Experts of a small language model.
Size: 13 layers, 39.2M parameters.
Below are experts of layer 2 (counted from 0) of a mixture-of-experts language model. Rows are named router (the router's row for the expert), gate (a neuron's input weights, with its number), up (a neuron's input weights, with its number), down (a neuron's output weights, with its number) and show model dimensions 0-127. Each number is 500 + 50 x the weight over its row's rms, rounded and kept within 0 to 999. Numbers have three digits each.
Before each expert's rows: a language model's description of what the expert responds to; "comes before" lists some tokens at least twice as common just after its tokens as in all text. This comes from a sample of Wikipedia text that the model never trained on. Tokens count by the router's weight.

# expert 5
Description: Role and position nouns
comes before: " of", " States", ":", " and", " for", " in"
router:481535523446466593568478393435645570400504488514513524528450455521489456454483448505559524448513455476514508600501496527495486508508558470535499494488523447428496466482440431489455519492494618493507478527462418479552574533494485483497475520495474510526413508632555544437466540452474443549554427556509492524591444528558546498483589417453535519580574501543509667574541455484442508533474
gate3:574526583534452566486500496470581492580541497502635494468504457436539511494478566496509510499440539469557372593481531511488617470577438496409574492465526540590466460519481633539501444489560449467586535476545467500467449444522495543464513528543504527513516544496495516539467439519447587461567424619467582511517501542515555481410451572541431593509459444475547545462523545542518511518490
up3:431461550524610471496541490494557490531616479449505520521543477542495509547526515505493610527463422388523489553514608571492435427547473463441444483560546552521493455523464494452423494545492449502509538488591487577577499498486551597467528438512617510447446585528458585525606528463557403499526503457464495458535441521495491509456513552625475543440492513483472501503569443469475623489506
down3:572496481540601551452557399476589470496465466601543455485455553642521505527538488483480471500551538523481542518512429540508502496486536477465455445508527521446457481478500496539535513491544552511571429442415507486483532430589536608534404499486496584392515532541480481494494551568452427469385495600563523417535525539494489479501514532465542500484567466617398542563540484502514586574457
gate4:486538512570532551634456502484546438591481449479579564472438491591503545524558539501517395442485448515520598471522491457558471446579417583550489539507505518538477494577536513532500527471455398518533557455495471640569495438550509555510558557606466515477553512553552455475554513490501526443606558468525482584456506547474440533425506553535570584450498530460519493494502507520446472598478
up4:482447458441430462343531521501479589387496532508415413506550465413539396485458484503454612577546537500486425525504521481446469540464552471486542506501493463441506535483532524512487475588536599529491465529501520370478485549478485516498515488356488506523449487394467518521417525501484472565390446510461521448518543447506539464580517440525430478568504470522478511474491447457539514392518
down4:495515460557526481544478498469556489536547445516487434502470572569515533494554570407483497515511497491473485484544514477579481493558417542589488455495587502614558568525505455590501525592452426402516592477576489598452463541514518447478453486400425445384618621419472448492483524445512553515497523444496454550534482502572480440544438487526471493509527539443519526502475540486419395531509

# expert 16
Description: Years and large numbers
comes before: " |", "–", ")", ",", ".", "),"
router:516495481426447592538545398558533470486513504480545501509479571553430453505410495500547517521485507485511505543547513537466558535466563547443635489527412485488435475475452471504451465420589555584564522494462529418571487533440482405537484425497514503379528440581557572471540536482539508519550439580421458425512488416559570552482540422492501513526513488568516528490493490593421610502520
gate2:477404469482568519430437474472465466581483454580468526521567512512580552532560387497485480567428479532459481515473508500507497611537567575546442513449604508583537610563485499429486553544407506522450513480603535480473509413548557496479537585519451454517531440473526426491465540541597501505463579463462519572556525500503532546504393508484566430423522529520541486502559579534543487552447
up2:560581590563411497628508578539499499422517522482546462490493581479424446567501621483395565486488582496510589510517509515463485399412463491451498427484509462457527511498517502585557531449580545444571482496464524451523480508466502522526449527464505563506477516484523517509547531487444474494536369512519493436494497561432518521529569562382484487496510514488422533477429463351446522544478
down2:453413530477526405486506483430480469578544505418550473519557492516561563439506371553556483550470471569563583491493492580461520571535538570477553450488418477472553475545484527491499513542474484564458477482529437492423458440518477439531477443382526476433488623371542524568452453537593500551439556503536446534507467462564479549453475526550566535546470440501484527407542569444526474458538
gate3:452472464527503486433452552542508421477453480600415525473587477487475498531573498473436513554462478503484480436452603551551558546561411493522545517439504516507432532487514517516579539497347443544497559471621383562447467486534540509527600479462521449475512464484608505527522474535526512433470518471533523556524496512389629453542521488517514504487422561453574428540565465454519461551537
up3:476489373525556525469495551446432424534572535517517468521580472519482479485440403507546473489465461415467517519570485463605404502558489434527524492467536569438505447449410503514513513547532427506500523560558413532514494613494507466475453474513522507546519484454474501504488501429397515538522391544464495559361499487514405495363503569447439512465426591513559451443455459489464537512488
down3:557506470430543553486529526455491542475506406421363562524505514540456557440537537496448556498429529550568410562460458408534363530421377496494480431497595503514489510590445494533534411421490520533543464519416583536523511529489506564515513422502474544496510520509534462450506533554529403528453494499501430512509527517507448559585425501447455531532538426564416575526527574502502483502478

# expert 60
Description: Places and institution names
comes before: ",", " |", ".", ":", " of", " ("
router:459512495362424514513447405470566541501605557476512483455456541535480476555401463477586487452495489450497549575493494583437573459456570452522591471503547482463522461497502457577406501473509526477498471522496409426528553499490485480527434522443503477382540501526553550471504548437528484566588531511611469513467436476493526529405561412479587525500478473526466613483570430533434506509534
gate2:484570482501609440448523504539520439532478571570436424475555542500454454509518451518410459531480373500499522446542518405533513510512542526485400428441523490544512511533485607487429511484393451495502534435505497619472546442453485478573557561538568554521529507500610452522477534541569539533489530615448492413543575486496460475538568552514406527469439508578483538511495546472462499425442
up2:521478521528500490467528483510474501588463401424478523527390522436438516456496483482441569484532646497583547517593524565415515480467475546532565572470456517423479458468489388434460575505557497475484527574514494492458528582503477577478573559492524483449528481446551512552475442514488426591536449350561503592452481465486491446515446574497484431554501575447497535458461530459547473571480
down2:521528458479434520520546524472474490534463466492485515433456505460516455429493619546549461508546584473495468451587588538571594495564562505562512497446420535482574517615510550504458467497479403411516518530550609451429551424563597485490482439471459472558410552536498453573498534540537475463532487424496466490465496527441577455507480402520459574466511459440434591476525439506579422508525
gate3:559534448608615517492534449463487399561465459572430507464445543398496559569519441519455591520476562546539437504463533428536522492559418461445473536405470488510542490523536580531580605535516493519446410504502540453494526486527408462477514430519556505576484496446486469476469464556579550475459595469454562560591502461535562464519501571499393448492499586496503505464448509479511576513482
up3:523535530456473413566570403522495500501505515549418457508544538443451587533450389471460559460448569510473364459560521495540451472490424507432516416386474562461516437474582485485515475405488531510536451481516522408487568497570495507468503428489601527525456458474527445495527548498530528570525590524544501490533502390481490431523557550535476458381428482530460516555455542460544559510432
down3:536447498453536460422523498485484453534589497586540445467440486583520439547491501499542536472531526413445450556482504475497495535475549620474477582538418397428450542429579583508425474535529532506500582529496522498437455508537555499436384514486489495523489596556512521551454524483447486474422554472438526442491436567485526537537443518495400532518530428391520547386418486470424435474531